From a checkpoint of a small mixture-of-experts model trained on Wikipedia.
Size: width 320, vocabulary 14747, 41.6M parameters.
Experts: 80 experts in each of 11 layers, a sigmoid router, a shared expert of 192 neurons.
Training: a variant of Adam for the experts, 308M tokens, 9391 steps.
Below are experts of layer 5 (counted from 0) of a mixture-of-experts language model. Rows are named gate (a neuron's input weights, with its number), up (a neuron's input weights, with its number) and show model dimensions 0-159. Each number is 500 + 25 x the weight over its row's rms, rounded and kept within 0 to 999. Numbers have three digits each.
Before each expert's rows: a language model's description of what the expert responds to. This comes from a sample of Wikipedia text that the model never trained on.

# expert 38
It responds to: Music and media words
gate0:506516491499480531472538471454503531504483550551477499510492479511492506513514501502522529502467457515495490486509504478515513536511438479504529534473538545471483440466489483466481554509457474477477501475491494516550465521511471498500529516511507504513505531495516505509466489416513523473487556464494528466505526513539487528486495476478470509521527537489446487496499484508529500496504500493493528556517500495498500534514506497520539522479487527475474490538519520453490502474498483
up0:537505488500492514485537530479485520549512524497496478553470484474470496528537532475558478477524483512455522479502510483506512500515468514519514526458523516479513455451514477465507519502484500503478491505484462532499477536554454503511470502473480516490508528499470500474457504459496526474474525504522493460516517493499489508448499474466457485532496515510483489498482504532561489495497507524482493535532483457487516481522505496510511510494471531519470532546535515472485533501500493
gate1:514522530516521498483437492510479523498513507476500546519522478471475491508536514484488425488494507500497507468535538484535519508504513528469506504495526497493503522462507517494488504468498508506493487481538489480505437533518433491489485471455499548490498476497486485499464510493515508477450482479497480461524460477460464518500481518494472506491522489540503518520464501506515493474520506517509473500536507515471527464517553489463467513533531470494490468481541491529463492506483521
up1:478489526494490470488470487462487503506491532573529515511531467509482449500486526480448515477539502473500496495488482516492499524544536508491495514520444469585488496507477496455522505504534522531476450554491479541479479489482504486481488494484520504522506527509500488483450485501500522468490502534472472471505503522481500509470547518453483512473532502488490510497474458516490483514526432526484501486524529484505470526491563458516498539522461480511518460512469502523508455500533493
gate2:488506509541493531475543494529508503530564505532523512497485454472500523517496499509550479494490550480512532501552476481509517534517518523482545514481509512489508537476485514465502483483458500527520493511485498510539513501519493497524528454568551517499492524482495510492483479513481526495498505516510477473515514540467480507500519519470468488504532471510477529533488516498424507494496427503505490475494511473504502497497512510505482523409502505517528507455502499486484455509493489
up2:502531500447513490527488484502468501472440490468483506493524548520513497473472465493488538496512472517522479502480547481515436495460525490493461499508490506481493474541504484529479496527567541494498516471535505472483503518464488532468483540463442501480497500517478496497535507494469503516535513496494474549487485499507524477508506503490501517487498539450503470493497490532533488496538544544492484483470496503524485496485505463519509488578505491489456487549498481522537555500497506
gate3:549494528466468512540492486532484504455530554459512506498521501491509520507515466521510505525496478518509537514523543487505506527534518543460505559519520511496509457510441552530521508559476493500506557535485513477499509511502560568480493482528518473540474500525563499524485472496476536467511521491514482527523507533537506472459446510464522532514525529503517515534548490476483524509507476478536505513501511490509494477535489531506511519459520455491504509503494507440495462501510517
up3:456459503519483493465502487517496504531507454502488495479527486490523478533481492553469532479502534473512515542487504511472517500517500518520495510549523497489520569493520477452512488489485495483501490497506485508518499444476520454482519485491489508524538496504461475497560495477556450541443477507494546485506473459488471513551572510512507466481504490485492486496473468523496487483518483439483465520480509516500477516499502487458498492513481522469540463507493506519465515458510497
gate4:503464484516499528528471519489479491487540501495461535518477515479482499529507498493528480470522480490516549496509511486468472498485503516477517533482514536475519538468483500531442482483468497489489511522458492512525492493476509492443471530509531522507539513491473518525484499456510514498500502495474503526501510475464475496516519495486522511506502554481547511520463485484494479499510504485484496504446510524506473448533520550496486525508471496455482503524446482508528518540477571
up4:467525520481495490493525510535485460525482474475514447515552506478506458461462491520474501519485479472497476507504524513557510514507506499562524491488447505482498502501506513456506506494529507459444487489501500499479503515516466490533487483479496468485518457539512494515478497501448525523499485500502492452528509499563540488505482514487471500498484470493462498518542517529546524513496493504470481483544508502481541537520496458483488483479513496475534478489544499453495521507569478
gate5:509530508496539522468501477530408483515481432498493499482528497485515469509535524531519499518538493527548443504521530495514466480508489568491535518480525522468493539498495499501517515467437492518464489479485520537505504518520477470497488451492507500500477471532483551521489508501480522477504461527521494452532482496504448509517515547463502501503466494525539544464478513515477502526537428509502487557480497469489522499512519473478479517517489469499486467463511552447479511477498522
up5:489484501511490489516492528491527494478550561476527521469471486514488552466512469495484489470498505470470519501508501508534511487476486457500502456520486468520517440506512475489469494481544475495484505496491473478518530565493529538497516528482495495488530515481456474488500482514501520531508506478510481503477505486484544531468501468546499464517534515532492517563502493507534491473488544519500514449498500513517491469475468521539545479484521531498510507527484493517525494513456500
gate6:518495501451526514463477512484492492506508501462520495506470472486497511493487531485530457515534448556500495506487509468522523507533513543501532502475494505440508471518521520478516496491490517480528474456513512478546474503507498486525500489476513504507490512506525475536503486487479524436442472525523490459505462529447504510494536489518482484541520506502500514482515537521491523478491462504542471497487484419497502535535519490440460492517456493500507497494530512510452489488487508
up6:514505494504476522512466535514505485507512479438492468446497495516504532486492492494506502523518466504514501477481546475489481492480518558490556492502490532451526495538512495473521490488486515501520471474503515447519489507491483453464489497481524481547528485501511492541513516479524506457480508539510522493520471491473483542508510509510494514506534530466522514472514479521506522494535460499489495509506456449493483515478475500487507506487437472492518505517502538512442496462512513
gate7:506489479501514539488443519476503531491508512572512476491553554542493464486533481534514524521503529475512535482536523505454472498509521504443482519525505463525490470492504508498505484513549480518524490548543489501485541485514517537501493485491525494529481500520506505507535489529476530518492502466568510540463486508469504526503530556520489471491497518491499488480511525516545538492513538478491535519506493493524493550503497518514499541520468530500529480516502492474481511496461538
up7:524512485485505512459490513480506514471516480526489503492517543495497495490517499561522490521508509489507529509502504509477484490526529519494468513509538469521491490473505532475514473501533489512467524505529492492475536510554510492531496453512528525535484473503458522497540526484462548524492476498556511502485477496485521499464491515538471463504498480495476507492477534537547499528516523480513511537523476457472548543480514491478485473542493506514490474541499532496465515487474543
gate8:520471508577521493504487530529476534500479521528484478465519467480487496517477497480511499514504488515522515515499489496459463520508522485510523484514545499514479471520481467583497538506521499450527497504504571512506470503433467473473506523516527500546531486498532487473491460514506504482501509480513466488515506524568530462488509499522466501499531522481536505520505488509505532476481489526472470513463528512540493477515487463497469508510492502520437491500516428537486518491497479
up8:476510517460489475533493466476492451500503508489499506506485516497519468508452478522496525477478506476464502480503498526506505482513502513475506519474450509488493554487487515476489459508511504549436549498469458500524509473502542509490507484515445493485509518486452507548492475484505472528476509543501521519504550482499483523527454521488509540490491473513497496474489501505460457539530487481510509482505510480487495509456534533480547538487520546485555529508469567494489468511525509
gate9:494448486513520555433509511473447546513504506484506538482557515467486480506513456472512473471531503472525511518501513525540498490509486535496526492506527590470479474506502529495528515491501486525473481519499507483535508523499487474528453489470483474502520454482558519507485500503480525487493481485529488454495447473489469492519505512492474486541469470541451517474493531517478519486550515537516472531487495487495495543500507504508475495490490497488484482446536509500516479441487532
up9:495497495482522493438453529506430498549497508483534551527531482481475492476481464542505465495535486501524503482477485525489487485525507498513526484495538570482487488511504525498530474491523536520514513527494518484521475475514468452529492485492526505505488486512524507471458485474487537492496495496482508455524508539492498525497540477514495517513494459505472535506500476525542527482509478500516465493525484492477543517483464487464460502479516477479524548508537469478494489493488458
gate10:479502506514529496496513505518491521526503473500518465530507488513441514509515489509506469529535485538449509478501461490517513488525492531497557507505504524511499472494515503504510547494484478540463487492466512470506527506499483480566503464493483448509535475498483509487490504458482509494455465509530505466498469491485507474503495484519498446516474498559488527531492527507514480500508512488504530525539495479479518543529557541486498461525463518534475455481536531523485507486499509
up10:467502505489499522482536529546505500500448509515532532516530522499496548495487497493524514539527487532527534517485527507497467498461504517465528497506509522462503497516505478505517548531487497485478455521527514477503500526496518457490481483519502462530537478503500505434446512490540493481453494519531526496504513533491501510485515490540500482498543512499485468537504515456464499452487506515550519494566488450486510502433542531506497479472482481491484475479491493487530475479439469
gate11:477520505516531519470490538510481509521489467489499441491470505508497518496500505482443475470496496544511515543521458501486476479543542504493504513449499518474524493500483465546497458509527512498489531520522509517457476531498544553471486533463523485468480431544469487502479500511478486471461484484481476507503471492493516487472498511476481458493529485531557462506494543484539518503537514504522479466484495521501449515509506505531485503521471527493549481543481539528475508530496488
up11:514490522508502521501537494489491517516466526512520527512507493537477488514511514537501500505519521489445493499494538509477491513500497522513515500515521536527525511469516501482544540524509532481503497468449513502526521482510439490523503474520496493511512559533485508458479517476460517509525515501522497516515539523478536539524522466494517505486493482478427575507499505511530495472504489501505544556518493481480531491501518500513486527509502468481495501523536476521462559459490516
gate12:545508513527470451484464537511478563492465502503509480515521501510500521492457513501524524508522497489461523472485532448518516492511495486520551511500444443498499507506474471502456471466518548486520487475539500506475475502488494494477493535517496475463518470484467501470495492483524464454509514492458473504511457478485492483495481536502484483512564509514500479473455498486528493497510504505449498459475520504487451463508466490534491508489493491494522492498500480473525461492498492
up12:542532521495476480496492540483495520522483502537493478541519506502473510508477506480501468472517461479473533489485512471551507473556498479534550513496465451490510492505469493497447474487532526485511452490512476493502527515503492498486494523490491535521528481479479498454482491523463496465482488452456459488461472471500463483471459501498478503521557497556485489525458547473497495489517502531456503441534493501479521451508515466515478487492501468515530477513480494487527505508484460
gate13:495498497505487497478470491446501484509514480501484509465494503519518515499490495481485505476527514528531526494492518494441494522493519455497487493520464487491495507509509500503436478515488528502467532522492476521490557531486514570497468469475500495481489470508473528503515496492560517486525536473527518504476498483472518494515519491541507496453502511504492477509507521543455468516477484468500487486458532515467467478441552571527496510481491477511465490493493487511484509543535477
up13:515481505508498469551516483522483532488482537485549492468512437505515538459500503494511526530456510490486441524487495487514481459454449482481499525486486500493477474519528510488494521536537506501553478487544519475524505490476535469476508525521465507491497548487530474510470501527473485517512512487485512519507501559520517536532508501443502478519542485506499477501500466453520540479466553479512529501509507477524520518474449482514548476549506540502504558476459494501541518472458483

# expert 28
It responds to: Capital letters in acronyms
gate6:472470523539516501506534479493484515481472511534494499477517494470570501496513474538498474490524503525460531478479473513527444503547521497491473505510560477482532503501506469494465545544486525500502464501526528492503526489512531467514465492492486479470491500529507528521515541529500514483465526515491493510548501515509518481540455481480538463477503503461443533482488474526495444457514458492543553527520468497488516508474450509455551480500511534483512520486502485464491502500516469
up6:533551457475515500500483542509530491459506452478495448510508512558533488482506495501518495537526478477504509534508527503442477494473462483532497504502481501509496531513471456492535459483498513482510503463539429517517511488517460543473512489488505553502559484521463523453482505460532475493547489524500489433460509499511528460493512513542510567460463533518562466481537525486527505518509507475472506505519499530502511516533523499509510504526497471485518502528509503504517510523483537
gate7:529520500467491524556499553472500492481490510519499500528453486507496493478484504502502489454445524529550475539464521601491468480480481515506509474525481500458513500516495527528522501498518503485510535475492506506533529543522533529514491555468498497507506498486485513484490538500464530489523496509504453528521509511504496492483472524539490494514502552504520517495489468470521509536508509483501488505480504551485504478511490480543519462488467501499426499526551499497495514479525480
up7:501496510530452484453522504492519518514502494538474520501551502482490553481468500522486511559524478507471506464514459531502527514514463473517486489515520499506500478474533512481482527476477568536481470512499496491468518470526440514475489513487448495474497531474424486491506541509519480529529522470477512481493465491511548471505505482502474511484467466501455446496485540537490485481523480499512516498509485528517465528495479452437504531545509522478476461494460555477491533503492508
gate8:516489490460511488500501489525520485521509477523484529496480460499494511555497550481536481488478462484508530476522490529474526508502527513472563506408501484487520529487471472464496458509492505491512479478468466484506466459504513525579504489535488534493512502513483509430511572515499528516485505489511472478475518488503463508514484501480495457524511525487500525486497501523506504487516441518488474474508460458506514509490499524475495485480522478485518474483517495526470512519495531
up8:512503514542466471487511520476496510477447447483488507456502551542535510460480471511471477523543516509485501493482507502509470471543460499509469481487533526510511456506486510494515467545507499510508500499492490514505492497549535536494511499487481481470493497524483492500529522503469481517526524492516487497515521502516537514465497496497568489474445517520483535468497477517525515490546512495497478524475513480479478515514524504460513513544507513473467481530492450473529523464528506
gate9:510487464534522474497491424462547552512489506516524472508555477518494474512483477534505508518479496538518493474468463470516459541495554476511531492552501541487521496495518500526492492530546489475481486490534499483523501491523510526483479488472542505508485482480547509500549490503513511518496507537488540496502531512503465508494470480489519455504498499435448520523499476469479493515511511528513528497515487498539477506487488507542494502510533541518474496459461484486519542465540483
up9:539543506471477492485516570516476486524524477503464484495486528485495474511504526455470490510513460441500487500489514526483503483481449481512477482515506496509496513498506520473526491472443481498529536466485531494489509534471502502505531538507465486436481508480454505450496507492470541487521497462513467501522500468477525517502462488495512530485492476550573515465516528539529508460518473484479468518497537478506481505538491502480509478486489497477514483491505533527471467508477518
gate10:504507480489506482508547494475497494510504532480501465539472504527539519458536515475535520544479499500494509494520464452518502546467473497502482491553508503491514449507544539474489538481504481477494479457538493475498512510564477467531477535507517551466503502524511472532543455537500498461535521442521507512512482546526483511499508546539539474494461538461502462506504522469485510487489538521473510516506497502475488449524483517521472505500498487492482526509497499484517467489474502
up10:489524505514552563454495512513540490484480508531510543509486540524480540478499500473477450523535477495508491509431510514489474442503523524490503457465530477470526502535515486466507483527518534516471497542512529480473531491492489505533502548516446475480460507511484457484489500501513559429482489477519493503527522504548524533557508492548472474519479517489530487500494497488513503547465512519512493531487485480513498459501513448492501499543475463531484488516501517502505518510518486
gate11:507509495532511513461490522512495493513536485518519474484493545497501494514520544544486513529485459466520491516486466469496510495530506504505509487457510482494511508496511456456524464505539500469506476497559514467468495498521516532535498480560526481480492491517502461474508522508505480506464483480499499507504470533510474538543525488511533475498556501502519482493498453499532515479508495506462506471511533461483488483519526505468488487477487480537537458526481468544532470507463511
up11:482500494458480480500487515520502493467492463500495568493539489509503504521485464477509513504523529517496542483525553525487504480517500502491481481484551526506473541490480495503504489465444532532516520516451495539521486481504503506489560502474466490485466531497481542539487508485483530543532543483508500510511535502485524488468461511481489501473431499507503520502508545483499520543532472471517462533453477518531468491473473485498528531561507507461466502499526511477494509452532519
gate12:515457542517502488493517488502469457523530481472512510497552500527529463491479558525513504459497510511546510492503510475479539518462516510473516510537473498545488497491513564463513480490529503500514507494502469454518542497514489517503508467474498430480499525505490486517467441521446502479522505507489526495513464475496499509496477452504534515454510491479481476477501503530472512500499516510498498503507487510508454504514442522534499477491499504469525533474566503525484502505507478
up12:510446507512488462503506462504440484538533487507502470473504502533523457498496558505541513475550561494525504461527515465472517534494478477526505480489504510503457484479483522449551499506511476500504502471474489531512494463543540493507500495487537534513491526520496472467518478485505456514503538499507536489499499514479483481464519489490538471478503485456525477478525509515487474440513476485502514482499532526516494502496482585516491478484495478505546514476516479509497422509503526
gate13:508518507521490507465450467492497543490503493494476494522495512488503500504561538532437506553529553503491543500492516456513476466505493472467473513519536537476455472502499536476514532500528517463515522510491473524492518535543491485449516521497522476513529482504586473495482472462553501483530465520484498534521434514475487502502522510484476509533510523507508487494488521486497504515507517459469505543507485517506502513496483466502466484523480498507534498525476537480505493495527520
up13:509510519534513507471472436505496496480497501511488493475515516519478501489537557545493493550550536520458529486499506453516497493501489510439482486505570509471470459462515549494519527484526493505468497487489470495491498505515472475461503524485537482531515501502571509510463468489544523489514456529481526515514450494454494489477514463494496529493500491510498486512489506510511490510488509505485514521525479498545499506487469500504485460486475497487555518477495554503506514506535501
gate14:484508491532547454485478491476506490534478511514479496506541473479526526522524463526475502542507533539474519519503504459503514498451491471513463501536472480470464509493510503472464523503537486506521536490509470532514497514519452456442496482487535508497522518489542492549465473530567476492526519491467529497542499538479521531511496502502491499484493545448454471527503506483539509487500512500504521556526490503487503534485471493504483515525499471497488527453493522491505471491481496
up14:517506513474516500497538532506466527457522501477509529499492494524500467453500537468523531502468477488557494480496503549490503486538504538493505476435508505540546487512504509514489476497465491484490461500493506492509508448518528524535487511524506498473435483494454529471554524465419519490498479494541463528488514500496487471484511529476502483515499479514548524467492450484526492517505503488456502442469484485471512472506494502516501494506488538488562500533506482505485516511504491
gate15:539473513455536480545504487513468479495507464496507507497493520503546485480429526493521477437442473470505464476531516533515485504555492518496539475475481469495532496503499483486486481477508478482542469513462476514503468476510515501550524459497516517459487524536524517510525497496478502496501507522489513518487480507493477492494482473495515494491483526492485483497470442542502496486525482528501511489491470516466513508502542535501486487491504498474518505502521485501502529494490461
up15:502473484506470511515487494495508513507518558495478481503528513486508491522489504476519552452495525488549487477533518469473519511495482459470480506522478515489506486526530544460531538505509465498522532502486529485505506529469516490515545538501517529483474475481509501482470474482515522478516505500502492509470464505503470491511507503520528493529513486463529490527487532494455487501466521528519487510494461551520480448490485497550491509472494526513525459518510477479507457517479504
gate16:529503485506498499501512502493528491484489483482536525501517483508516548545485509482525476451531538509550494472503528509504526537463509548479522510461506428448456499493486488500471499537485508474488522545447533482515506496489518520492521522516525536524502513514507533446487511495519483478494550509472486526465494490527510493514502504517508469522510575460499494505517492459476476505482517496533478555484478490451542517465501466510502521491513474490487516510547486456516525518538527
up16:472473504489507530467471513524465482500501515533501489497472513499483487493519462535516485556520485480430505529500474498509505470545494489523478479532502535522546473506484482468528495462491516512529502519518475514473513474522492529512491465452448481478495498511454477542495484514510504509489482472526522458519514505494483537494492542498507497491480486533507508506452521542525525474539473521471492460504502510537469525523502524462519495509477469484517485497494491513486485508478497
gate17:459464490554541464490496519506509534493425482511500542470502500522442499498506481510519480475532506480509560496426483489492490466496487508481496457511509517468516503470507492524529508492532523485495479510522538555465505495489498519440482465467563482505555496525537515475492518490537480481472522484519506493511487474538467483514502518484481494495466483505471529515521494493529496518488539485495507561478472498521500482486484492519515532484484528513467510512500499489476451495478496
up17:508518520522479482475533464508519531530463493518511559526468520485477513487538536467517502503484545459528553469494503526519515474536439513517514507468492527518511499489497484450534505456469542489444488510542530506505521535478509496476546509486514517480486501494509469525500521505507476508502540448524544489496456510525495528526516535506485452550504488488529505487497464512532485460500492509493499511506498470539496496479499500474541568500521496495489464527472556508492501525488519
gate18:486480499504523477441488431490523499454504529462524452484537489476494515484500482502524473485479482533499521496455492465525481473492483524508533558508526452487470484520519521504503499483493491499488498500468504445477499455453491504519529514530573544500504492503522520517487473507502552479479495522504493492512544486509499510501523494512510541498498482525514509500543518465516490516488508500494483508485498491449546458479535523492498475514520471468496533486545468479487518506481485
up18:486504466480542490443484427470532507454540513496519481497533537468492490501489473498478521524506482504474560480430533469503489442477526473501480530546489481505458480479493534540529521481518498501465515495482477487476497475473487471513517505495547527523505490522509489539486489493489541456496459504497478472525505519467479509534519466522499512498528496498544557474540527493522480500506473537522482501492496520470521475476549517480510501545493478502485489491482469501538543512489466
gate19:516496488508459500503480482499510512568507506576461473507466499528485543535523539516543504517516539457523464518491482495507478517520517545502517508484514482454499481543523507496485530504482465452482483525503516497464466491502501519535510460504524536523512520486504506479484495497559481492470490485486494457447495480495493523531511537485510448507503514532454487494473511519511508473470523500503506484528504519493486498503487508483465531458489509519519500512473506522498462516471529
up19:505535457529501540472471526475501501547503488539530494496484552557478534524520528511529483514544526464537486510519487517452506518504467519482505487504497511497469521510501494467525508513502486476508513545512529489482510531542453518534507484495530492521510507475510456495469509472508484493498494451502515448483527497524507543517519558539537493537495527487543500505495551507487490430477499465526513538531524525504473482465496509524487553452483490520524459546465522478498476545503538

# expert 7
It responds to: Census and table figures
gate0:488472510495447544523487504540511490487501461461491499515527494509561540506511461475493498512494548523518484504516515488518507539524538443496525531510516510487461517554510487480480533588525537501472477522486509487528505532531474484465482494523487510513491526496535491509452490533521541472464528538473548487538478498543543527518507535490502508468518467485499484493543481441499503521511496524505530497507499422499458501531477537514476489472497470475505512488471503491496518532521501
up0:487484514509472561495486491546504530451515434469464570499493530479513519485471482485517474535519516548507490493527523492491530511478507501534526539510492529528479507528526497484516494505521520452483490487492487464510477492525488481453502486491531523533485544478516462509480495488495533500504525507453527462559508486537498489518457514518488511468474493483508506520555484469512529515508517503488513536489521479500459495526474504494436479519467476483471518515489504499478514493526493
gate1:496513485504471491522517469548538523523502484552548507542482509483486501483504505484562490505524520522510467514541469513445497531484501511508497510482493543516484496539478485510526531519484481514475495480546511493519488505510501518520523507501487512526541510476508446512526508519534507538459496466514540514520461535523471525547478503480503501521501514462479481483487499483415532510518495474509516540535506505562515519508513498489533531463502510503486491485518472495478502520526489
up1:495513451489459516540486471524515505482509485522506489535494533474502488481475475487548504485521509487541468493543483500487479512469511522519453537486463539498520504571484530522484510526483473481455484483559468497475524506492505517527508506487503501533532520456479482510527513517536517540449508464520527508483483509532458516539472496506529511487491496456487521479508503464446501495520531460493507489518486518526540513488512496500550520501514523523496476484511476497501529494528474
gate2:534515480490487478518503497474447472508496482469507485476471484492509512539528473464519506523495453512516478527523506477466499491482516501494510523483507525490515508470490479489501472506506475489499470478452514466478522527518497512511491472500466478470514519486516478479500494513512460505493524506490484499472483464509508514478485470502481492495515512517490411509538534506532515514531526494444520506516521492490498533483488511478471468523532512529470548465510534494516503507500471
up2:496477528519508530500488477532578490481489473527462529473479502453504498485518545499499454498461523462494481480474505537542476520495532479516494500488494472519499480528508512462467527507458512487484498500544491542527502502459519517509496495519534533526519468520511537500522530506528520511490445496514512510452503526504515507537506486492477496497466480535499523492490516481479491510501478513525496488495508494475504483522529523484557516479505479478526458528499476489471538507508499
gate3:516505490506546517529492484493502481481488515468543534513525517503519496481509488514541471499508491531526469512463494489458525504519531498516546514533481502502544506471493547493556511485481469543457502440473489440468550530493473554497479501493534453461545520460473523511505491521512527497456494532525476497467495503514489510520503490510526465491482447466506516550477500480464524513491491505497470531510461496557529505477495487471484487476438484525480538530500519528525503475478501
up3:511488532469473496500517483500473525533493465479480483458480495494483524541492522483491514468509510498480494497532522529522518517481474526539553506470522487521482505495502422502481529510516535473510528505490490515522488496482523508489517518531462499527459491507497508477483533520450484499513537465508494512478491555480509481489478497481476493551528553548527476517514484471528471506501471506540521516494503427476488513484513545526496507466563499491474485468529502491485479479528512
gate4:531495478506503500463515510513513488492496489492496489518527455439517543485553514477530515493496515500491519489513516515446515530512534504509504504515490520510515500522494465488491515488516456485491474503505511548515482516489495515486550512513479489523484507482535493552509480493497498533494527508527478465469498446496523497573482530494467472529475440461536515504491466487488466480529523501494521526526563537507489575495496494466527487509552527501536492474499510508495457529515531
up4:479501544527508491517513467481482521491483518515520482457483500546524481494459520529487502513470497499523480488511478497554495480527477507452523468518499473482466462510518496522501494518458505505501503516495514500516488482509514477500475492524529514467518457544486545471507489491496505484507511511487530555526518554509499520468531482473506493485525555524491476506467496492487521511457488494544482502507456471498541464483520529518490539428479491504474490499473482492513541510463470
gate5:515471526495456486526514501483508492491521528501544450484514496503519484501492519509489438488466485529496496522473473501530444514528540502495521501520492528510483484552555493488518516490510540479502483447533541494487531526469503512454505489513500509496520475507462545494522482488505465460500502510486529532519508486511450503489479564504447466489504501506459503524461485493492531518493525517542460465499496503471485523473490497518525481522452486517521461524515543482520518467501470
up5:500508507489466498549453528492521498471530506492525451517502546494502484491473515477488475467477483522507488518516488478492438504518530471497487502519480517520494474568531510474493482496492523471515523466530524489473503539480457506451486484484500518520500472502474550544504493482497495465476481504470529523522507481509496494490492560529476518461498504490467495490484484498486512534527565522516498468498502521473512534501456483488521464522469497527497465534480520529530519485489458
gate6:486496465492500550495481512503523522482494456488529487479460494497470452502538482501503522488481529465500481560510502467434488509490510511496523533449481487493524518546511481455530465500513509463487524503485533505497486499475516493493485487525499499497494515464488543466515496513498529503469527486506545507477474508476473537556503537509485509480492507510453500526494460492448489529514523508517498483515511474507480492490514523493495457518561538501473493457509455516478515526509482
up6:495482496481516515519486491537509520497502460459480559506522522506483500466468487486510530495476502507521487544512498473465516517485487536429486532497512513496475519518500538475468471488514501485458505469464509484467491526497498470450509494534460462484518515475486530459471476502498507496500542497493549472498461492507451545470513513537524510467515498495507451520535479480469497538507506511482461492512469508514486474515496501538516472495493513439459515493512469488492499469491509
gate7:467470481507522485517496519518511474528486449493481504491508533489437508534463473500486472489488527518498522524527479513478500523505495507471509508494534475509492523472539456517542487507508515473508497471489463536467482517467474515547517512501493521488529520545482522498548480509480454498467466476496486487450506491470532537499507492526501488480478514508526502487501490544536480474526545513484458473514465546501487501504534492527500486543461511509546523531479512537512504517497475
up7:477517514508456555532482541425502498477492503463476477476485499472548522502508543509515493479491457501485484474480525489532497494486500480553498489472493462458505493510504499490457504488480496481446494508495492460486508504453532543506508540496506485437493461497487534498503529480510498519549521525461516497532500503506540465554456492478553570511501508491464516499435477483479504524491509559502521512485507460484498490515494477479489515469506516502478519519526491509536518503488535
gate8:484552500429501545544485504526462473493533465528480527529485470494480499513478473511497478421472505522525522524489464517512477469515541554512507508460523500497467521522487516496502492509482515541466580503514511466479478502520479487507450491481494537486503468461478493513487478507497501537489510501515477488518550493476512493484527480535472495496517501530516551508517535558513500539524512497472511511466496486496537514489526499483510495508463532514529523506545530488486495485462495
up8:507511501523476492488516481460529530463467472510466494446548510481544510510487521498471549510490512475496498429504496499510521530519458466523446495530492507505506490521482492446487507506501483482481483481520488516499510527518530522482499531531467500444471567517518515536509516463485508477544552522470489515505497502516552507516442489468519500481494505473472495470505503469523487501506485529503524533517518518513513529533464500509481536510493521454505490525482510482530533499520474
gate9:464466473471498522497506500546491501467541482512456482500512487503445493483523510491481483495519547530511429501540550443462491548512553522485481559514454487524489546506546466523555473524517465488458511487537493536476522546504505473451553500536495489500493495514478491528494486507532517568479486474512551476481526480501509466458485488467524496451517494514532495509514491505497472520493538499495487519523522484523501501497504453495485484503549491514475516464481498509488509486512477
up9:508502477496487541478524496512526516522542518508488505456469500488441503493555472493476502516476585541474493526554539507427472555523491567522505514489500486546477524517536475502505492513545506491481467487505504494499479506509481462452496485507473541532498474491544495521492490538499527533521487531464506456480457515433533499486503511492468461509501515477484461522511532515488505545484499491540515495507485503518517509517507454499465516531537512504500541480485479506469526490507536
gate10:491473490496501474514503491531523530509494477504502506523432511479491493487469509488552498508510527480493475449536484528487551526497546489486526527500481498431516475529410545544558520508488491486490484540524487546488512488482503555516532464475521505469524523472511491475493488474510481491461500461518538482471446498532491531505483529503468499488493460475469448524510508451467504503523498497460523478501513544488485522500508478503507514499501504485497506478474518502448512482507515
up10:522502486483486496547453517516483500486500471476485490526431525470509474507483524485541467502535486498484516433516492519485516530510552482519488520497441502457523523543466514528526509531487502482453510511553484509484496541476491515500497508477465502471506517448454500524470535482487474486471477486520512483473483476517522486486454543522504517434492440465472474480502505460485484528535512491445524460518496539489469503518487455502505513518517506498470490482461507516453522487516491
gate11:515538470490527500501525511483526487520481483539470497513508525525475515507481502504546492508466463452516512522491476479468517508488497485512518510515480498488526469526512509477502530470507445522501513484492498520475518510459504527475415500466485509453514495451501497476490524528518515474538508525487526482490522489451515539502491473494471501521519524515470509523491432524504496483474484513531471461492484478458519462472483518488490450487515488496524510495503493521503548514534474
up11:536536493493532518494524497478485502501489483502463515504496523522488517489466475496519505493485461481574505500487537482485488498541544495517510534516482532474522480552529552480522524481500506504443527464510474496442519528495512508477444501441474477461494458487487503511487486488501505499534515525496485511460534499500507533491500484491510516460520550462508514487513465534513479506524470510521462435488502485496487487524492530492548450511505465475524477517507514536520528474541492
gate12:476449434513487479483481510498497476539482475491521486572518482495481512523523509483493462507527482482504504471523488520508484531502551470482481487567525529508495471530492515509508497451499532471486498499491478517495503523498492497499481509507483497503450519490494471454561530532477458444488491478498542462482494492494513515493470531498544469496484529512525493489503525534493462487497504515535474522524475538516515463505506542496529489543512531471441481508492506499463512484509506
up12:569499514491512447504521522461492507507499561523521495474530542513497461513515512542470475480472467483561532522489479516517448507530495474509506479473505512507519507568519486507510455512495508509527494523552498474521519492547504488487545507473523492504482438498582494484538489474503494480450469508473444489521546482491503499461528509513503512476508523484470442493470491520523505508482496482513514467490488522499494505473509478484476488522461545494516519522473490483534496547516497
gate13:529515444500473524450512530491538475492421547531506509485472520475451536496528496549481518523522516529527501519452496511494444504475528543560533517519486553515521494542522500516517472512532493549522518516503534461478479514525511537454478517486495507533533477496508502501488509478526517478474525478493484488480486494525550508513564548506511520483507520499503436525545501520501456536450501477500497496516496498492503587453506504445496495495531500509475507438478488542462490510512572
up13:486505516526491517549526461490480476483540519508522501506465495536498482543461497478511531490461513472495527514484506471488515476508503497474500528495495439557523517484492514486491500453507505500426506494500501497512466489464520477530494508523531502486462484504471473497482464528501524477517505531527485461529540503473510514453511475450516423513507468479494494494477513528489518492466453485469449502451519495488504482532526510503504478480514481486516511507525502484538505518477434